python train.py --n_layer=9 --d_model=224 --n_experts=128 --experts_per_token=6 --d_expert=64 --d_shared_expert=64 --activation="swiglu" --moe_layers=[0, 1, 2, 3, 4, 5, 6, 7, 8] --router_score="softmax" --normalize_top_k=false --routed_scale=9.56 --balance_loss=0.0149 --balance_bias=false --router_z_loss=0.001 --init_std_router=0.00798 --lr_router=0.00316 --n_head=4 --n_kv_head=2 --head_dim=64 --vocab_size=32000 --norm="layernorm" --norm_place="pre" --norm_eps=1e-06 --positions="rope" --rope_base=10000.0 --rope_fraction=1.0 --qk_norm=true --attn_scale=0.125 --tie_embeddings=false --parallel_block=false --extras=["capped logits"] --init="normal" --init_std_qkv=0.0346 --init_std_o=0.0323 --init_std_up=0.0346 --init_std_down=0.0 --optimizer="muon_variant" --lr=0.00743 --lr_mult_qkv=0.7 --lr_mult_down=3.0 --beta1=0.95 --lr_head=0.0143 --warmup_steps=135 --schedule="wsd" --decay_fraction=0.594 --decay_shape="linear" --final_lr_fraction=0.0 --batch_tokens=131072 --seq_len=384 --doc_mask=true --train_tokens=666600000 --steps=5086 --dataset="wikipedia_en"
Below are experts of layer 4 (counted from 0) of a mixture-of-experts language model. Rows are named router (the router's row for the expert), down (a neuron's output weights, with its number) and show model dimensions 128-159. Each number is 128 + 32 x the weight over its row's rms, rounded and kept within 0 to 255. Numbers have three digits each.
After each expert's rows: a language model's description of what the expert responds to. This comes from a sample of Wikipedia text that the model never trained on.

# expert 56
router:125124156196152146153108075114168143150162126169118108108169169095137104163168078120101076148126
down0:067143115122124133141087056166180149171116176119116124115124155154167159134183065112214097156136
down1:150105131132070158134163157175070161116162122188096103073097081122119136146093093116139107136139
down2:083153103205117082227095159134167108166115141124133133143115194099123175101138075105164135134103
down3:136118155126181117137117141195149054164151074118155133143121097115153117091129084110114101087109
down4:098189100147113109131153138157123153121126108131092149168098166128125109110167106077171111128169
down5:139181111156146156158193124133083100136070150130073152102089153115148160187150118121087138083104
Category nouns in opening definition sentences, such as species of beetle, monotypic genus, tennis tournament, edition.

# expert 28
router:111124144147187136140084106119151162126146124135117089132143156119146070104132113135091096151173
down0:143073086178139102161152123175093123092175108119144110136139089125130184171157140088133140070170
down1:150097145110128172095132165094130111142115120144191134235158113074123153172116168116151139082148
down2:101167109124121156100151134143140118096132105088104129172145093145159126162103125152134120114140
down3:082083095121143154173138122123126139143214134117131151102033088099146116127135145104101183123087
down4:083145090132146134169107099127170133091125207015052097110140119141104119154137143101102118123090
down5:105165096176111148122151082191099168108180128183111068126115087077126165142109181130131083111118
Compass and placement words in geography text, such as southeast, north, through, in, of, especially after located or lies.

# expert 25
router:156109160191191151137119086111138162142179133177106142127133158133134098129147119137100091139184
down0:107119103136114174153107137219121131116140098141093140181111148145120099134147123127092134198140
down1:126067122179125109103175118133135187137148104103115137095079150141096037029152079146086151118133
down2:163140098123184093115098126134074064117074070121071112090087130127112155138163104152146118094151
down3:111150139146097069187136135113126119137075195140138110090098129148101078143139146138097148129121
down4:090152114067118096153087171113091148136094140082144119135109065149139155130108137131144150152131
down5:115106117180104156161174092132164090113130085130116186094111114148206064149113117137111117160142
Prepositions following a noun or adjective and introducing its complement, such as overview of, central to, experiments on, between.

# expert 19
router:120093117160149148138120100113159169158169142120127112104133144098171084165155109136103088184143
down0:116104074106179140112147088139150134094145123164132098145097086070147164094200099158149145109147
down1:099107132091107133176144097139144096108130124114109078139147190100134108093141125146147136093140
down2:083150155073124086133164140145118162153118143121125103128151079110120107128133156108164151064096
down3:170146164130178178125112153174136143131074099121124111113165096157208149078112079164139112134082
down4:177139168167117171113098074080150091116099177101116120158142151107168181140118162106135102074146
down5:132144144159074096166151125129146154141147092117151116156173123114078140119078090112199046071143
Scattered tokens like and, a, was and single capitals in codes or abbreviations (CLB, Dem.-Rep./Bucktail, 9B), often near accented text.

# expert 59
router:112136160189156162151121103149125157166181148139097085137149161093140103169140109135103093150164
down0:161114092138082157108138115171126143101134074126090096123190179155084119152066151134116125194115
down1:176112152085128141081145168169164142130093143129192125167148113139065149187107206162090130126143
down2:104085125121083077148136141159100094118069142147144113082100130130104148095183106195158114135098
down3:094155139108144098115137143154186098136091147175139145108070146148169091071094147148116117140124
down4:052226132102107132176117106148118103168102099112162184131108165116119130139150171093099124166143
down5:162154129094072083170110207154116148089127110145165101134072163165113118132207175166154031187099
Prepositions in athlete biographies, mostly "for", "in", "against" after played or plays, such as played for the Patriots.

# expert 46
router:137108178154176151136144091115186154117156110115128080121175138112179104136170119161095096100152
down0:193163108146114114129130128083113151196156133097063120109127124131114109140067112076098093163181
down1:137153153115080214076137170171147178110086126112133137082087143045122142174198149105159133087075
down2:093166143033137133095092091137123103123106096137136135137145076135185170110174110166134170132168
down3:090129116146134080168159129192142088174172113154112114083140086108158119124172112095087139135189
down4:132099080109165178162134118109116159155177106152096116132144144087130127162104117153130160121131
down5:133140109129109120134127117105147174147141107128123114102114050073211168020158104124108121117116
Final s and similar endings such as as, os, es, often right after on, as in Onslow or embankments, plus dates after on.

# expert 15
router:123146129161149156129179125135160159138150135100138110111143157105169086175150127149095085160132
down0:121158109161124126056121109092132110121071108093117111124138180162127146123082133119142139120158
down1:142099124146107109126153120164081108095186172117161145112161113178122114104103109145123128126108
down2:092070163145151126148170159088143078144137167151156149155119029118071109127092135141181161107110
down3:115214118092155165151100130048102097152142137076153150150120092102057154185072158076090175092118
down4:109090119087086153101103113114100106124131102146218104125050124049091157119150135172117131154056
down5:141142131120192131134104156126142096135150147135093156100137136139149115099112099167078112092117
Word-internal pieces of longer or foreign words, like ili in Auxiliary or atri in expatriate, plus coordinate marks and semicolons.

# expert 10
router:117113116173132110100130112200143167132157136154138119119111137107163112107157132149115093147138
down0:060166122138120127093117176166084129145151120099163152142113115149128098138116138122172132103129
down1:164104134142123138114121112162058117125121093177110138172117093139139078074159117043128072102144
down2:166165121139055149146132086067137173130165154105108133160070120099141143111076110125087133087106
down3:142110136159111080086083128148156132115133170117137165120105103164136123132125126102114099154119
down4:117071112151119169160103094090127138144130117119145101159171131081119154070157206125161130115158
down5:136180138076142114102096155144132190151162140165120101101137122152192149118115092109078073074108
First word of a proper name or brand, often after the or of, such as Nintendo, Disney, Bob, Detroit, Greek, Formula.

# expert 6
router:096103161139138151110104115122146148154152138150116094124152122098152100127171119199120091183136
down0:167081130091096121103130166071138123125152083142097116146075152133161090120154093151165098096142
down1:096131139078157115134141110172062106062105152120133113136208100110118144123051107146107126152167
down2:137137090103114118090135102153118116116091127147141139135135139113128089133143127079122139089074
down3:115144190110143131128134122173151141113151150125068181141121142119085102179082147101101085101123
down4:153127136119176071099164165125160148109131154111140149112121166141118166163067142107140151118159
down5:111145108122156163107131130174129117160128152069197131106108119115170119178121121073159125142151
Proper-name tokens, mostly places, also institutions and surnames, after of, in, by or a colon in infoboxes, like Perth, Ohio, World War.

# expert 43
router:099123110163151133128111127092143163142154079174125117091121159084170102143126127151107092167152
down0:059142100138204077110109106179105091133143151167110148149142130135161129101118160159122142108142
down1:112155102156092151072123093137143177120121082160136112084131061190140157095180085103143131133139
down2:101146096143162129138118173081121046139125096190057109119124068142111123101174124133038137123061
down3:086114202066157105069151093154129140116160051077142185138139081156160159132100132116139149136095
down4:103164150113120141120180125167128090151133185107122167154167170121096061114150074167087099100163
down5:122159119075142094177159125153116126114096135141130157126129110094089090175126096119091080157115
First word-piece of capitalized proper names or terms after the or a colon, such as Fur(fura), Schr(empf), Fair(s), Do, Har.

# expert 33
router:114080134190164159163134077140177182167165111168115096126171147092127078147159081151101067165158
down0:160110146042106150120129094060160107140179138155093107125202158101043089132159142122107078138137
down1:083099159083138134159091149157160121084136073097129119103136105166112096128084069092102152166110
down2:090133108136137082150109129170169127147090153062116126139082105126171131073153124156135102160168
down3:135106147119194116133126153109083096110153082143125182062137136162118070113118127177094144099113
down4:081183117098139100147138120152044074101123132186143139173155087128131134116151122103158183096096
down5:107155110125118165066146123176078159122142044058061123136115132138140174092161123118125055172070
Full stops and other sentence-final punctuation, including )., ". and periods fused to years like 2022., before a new sentence.

# expert 20
router:091149169148128151123214074085150158151165128090090110103089170108168108150144110125108099209147
down0:082179147108037098174175126087157099178171170158154149145111129150066125116170111094169137203172
down1:125162072123129087197161104137081157146125162087147192100134162104162180150124158106127117111057
down2:140081225146095112206124114122145133142154159071116150125157073105149132131166162163100156150135
down3:118152080160101175112183185142107132198117178094083147100065129116113115117142160121044118143146
down4:121126139125161120106107074152132075180152110116124113108172100129145188159078078089094190168111
down5:067100186054046153128128158119194145123102136125154186156098096107175138094159072140136133132096
Verbs of having, getting and achieving after subjects or "who", such as had, won, received, took, with.

# expert 51
router:100168147157165124154112091074152150159163131126110116186092149081175111167144111175122089158168
down0:096114134101098104099099123117111148170099107077134129133156190076133191178104121115130139075176
down1:105079121102151109169126148107121079142135145142081111159111116088127149123133121120120086143095
down2:114121161137126074061107116161093074145057131145123154098061070145113121159142185139150163079096
down3:110171052135097074147125131117126123184158102116120083159135136134124153130151131159074123144126
down4:167125176107137093116126126178132121156079098152086142174068112125117127065110093123164143114149
down5:177149123148053177122103189118061105136119114107122161146125116082173186103068141066080106146083
Capitalized first words or prefixes of names and titles, like Over in Overthinker, Under, New, North, and sentence-opening In or On.

# expert 2
router:114128138155140150178108090150154167177162136116155108085139161120159093172163092156101087176158
down0:096141105121159125133130122191104167094087153162083139139114128172126111138154161153138189182058
down1:104069173156095083169133093151085167104178181148088063154110100178116093094158174130119094103170
down2:134207176144098207076083082131155115077165102098143133123101100097097157174013157194189153164097
down3:079083164168146148080095096101164111092169151138147125183132144152167164140138081071114137132090
down4:125087135123177193095088135137126094140081090101106135094093064095158141129156121101121116060114
down5:118120143144137088113109129102168171085128083170158125129163192125120134099129143104163135098195
Pipe separators inside wiki tables, plus opening parentheses and quotes before parenthetical notes, such as | Cubs, (Amateur, ("on-ground.

# expert 50
router:083104116152137134133117122118154158191159134144117103070102160115155096140166082155116081188145
down0:054065132139088153146121197117133116153176139117068065101091135130135160144133119163148119131137
down1:122127156139113118095138112139116118143148108174131100127156091107062126153129102121132144114144
down2:139119143148121139138169163162068109094108167097126123125141104110070105101166103114121189090140
down3:108146112156222166151129121156142104063159142167081080112122087167084106153176103122163125148157
down4:109106043123105132094101109113139167141088076085119161135158123150164092149118106110093124178147
down5:092139156168168114083087065125146161145084124131188138128140165106079085108100124111108069128119
Year numbers right after a day and month in dates and lists, such as 10 May 2022, 17 April 2024, 1998–99.

# expert 11
router:088131087156122150117115128040166158121144118088107130186063133097163100173184132135113106133136
down0:153164154195104098168146106174153135096153101156038145130121107107130139112139112168145103083139
down1:177118141133089143133143154099132129095183177162132084126167137051099076177121139122116114125162
down2:172117190174103164139212073099086097172090148134135112137145165173096090095125156139115143153124
down3:156066162168154139141091147119140194198099136131116173152070086159146138143101150106122094149052
down4:088119164125173167128124105123125073122158052100158153075140103121117155203159130046061103143151
down5:064127088116133186148130127141095159120115186120167141087130133107117152147129132169064147115104
First pieces of words, especially prefixes and stems awaiting suffixes, such as anti, non, ex, by-stand-ers, in-cent-ives.

# expert 57
router:128102124182151148166108106166169155160127123176101100112165146109153093150161145149094081162173
down0:137111162120163186090146127115139113071073079127122170141156135091094134127088112133146113108171
down1:124167116084094110126109146106142092124126087136167124133120074140151148135113138102094130128121
down2:133099202167139207112123114134188147137150096140170085125136167130196113108122124152101093148096
down3:109129154106111042137137132084168155143167118155168142142107088144112081144112093136128117077143
down4:109129162139109123093180120165148089153133122079103116130127142087121105147094108048099144118133
down5:097171114146140109122098101102115131060135088085143203186163107142142194072109109171180123112142
The word the after prepositions like on, of, in, as in on the north edge, plus occasional table years.

# expert 35
router:138136167200161153155115099157145136129153129176114080121160164104134101170172107136103093165152
down0:067186113115156102136047124149087111167089133128145108193106143151148129124147114176112146071118
down1:133103100096171128058182111151110077096127180161154107138165100145064151125194106145122105134137
down2:076123160115148126124152194137170115179097135140095128137147124168111138149127111120141087179160
down3:123123171134101130133159155158125146085072112086148149133148094157079129124130149120129167180115
down4:129143095165148064057129190126088089104109087177172152133149135130163096125146154122161124123109
down5:084088165095138171124142070137162154110143135105104083174146097124095120139147188113141137139107
Administrative and census words in geography articles, such as County, District, village, municipality, population, age, census.

# expert 14
router:109118139175176139150140097131131192138184119133109101147162199126147070165160100161089074152149
down0:122161121127163155121123122139129075166114146144083069104102112155132164110088120103120091065125
down1:092157133118113087085107151093110101180116097129132135076098107133113158087116147147026153130058
down2:138108149144130139140108141100104090134099122050113169117099098141151097190116087130151141173079
down3:098202091195109102122083148074123107105099113138099161111166154119170161105133124136126119104151
down4:158173096105139125129136127152109131114125138195163089186109222130096102141155169140094132076145
down5:149102165120115122169162140135159145117120139115140119139141160112151100157132122178149129133145
Articles and determiners after prepositions, such as the, a, an, his, in "at the 2012 Olympics" or "on a Saturday".

# expert 34
router:056055133153131147135102112205158168162160122116149097136149139104166089178159107131107089182121
down0:161118086074136130114108070087136131115097137067086148114105124140163180103104159121154154108141
down1:121103175128145150143133143181136109133112143097155162109073155063134111140123135180163120111162
down2:133121126063090187109108136084109142168163126158149085095108105138123083145114129119186150076187
down3:127146118131099111115092140089130110123120095201159125049127083079167131141085159136059144109158
down4:113098137137150097123100141107141167141154133139107131108145109119183078110088135143083185101100
down5:099119115103132107114103102178106132120111107105115056166142153101123124092155106211114040168133
List separators and coordinators joining names or items, such as and, commas, slashes, semicolons, table pipes, plus LaTeX backslashes and Hebrew letters.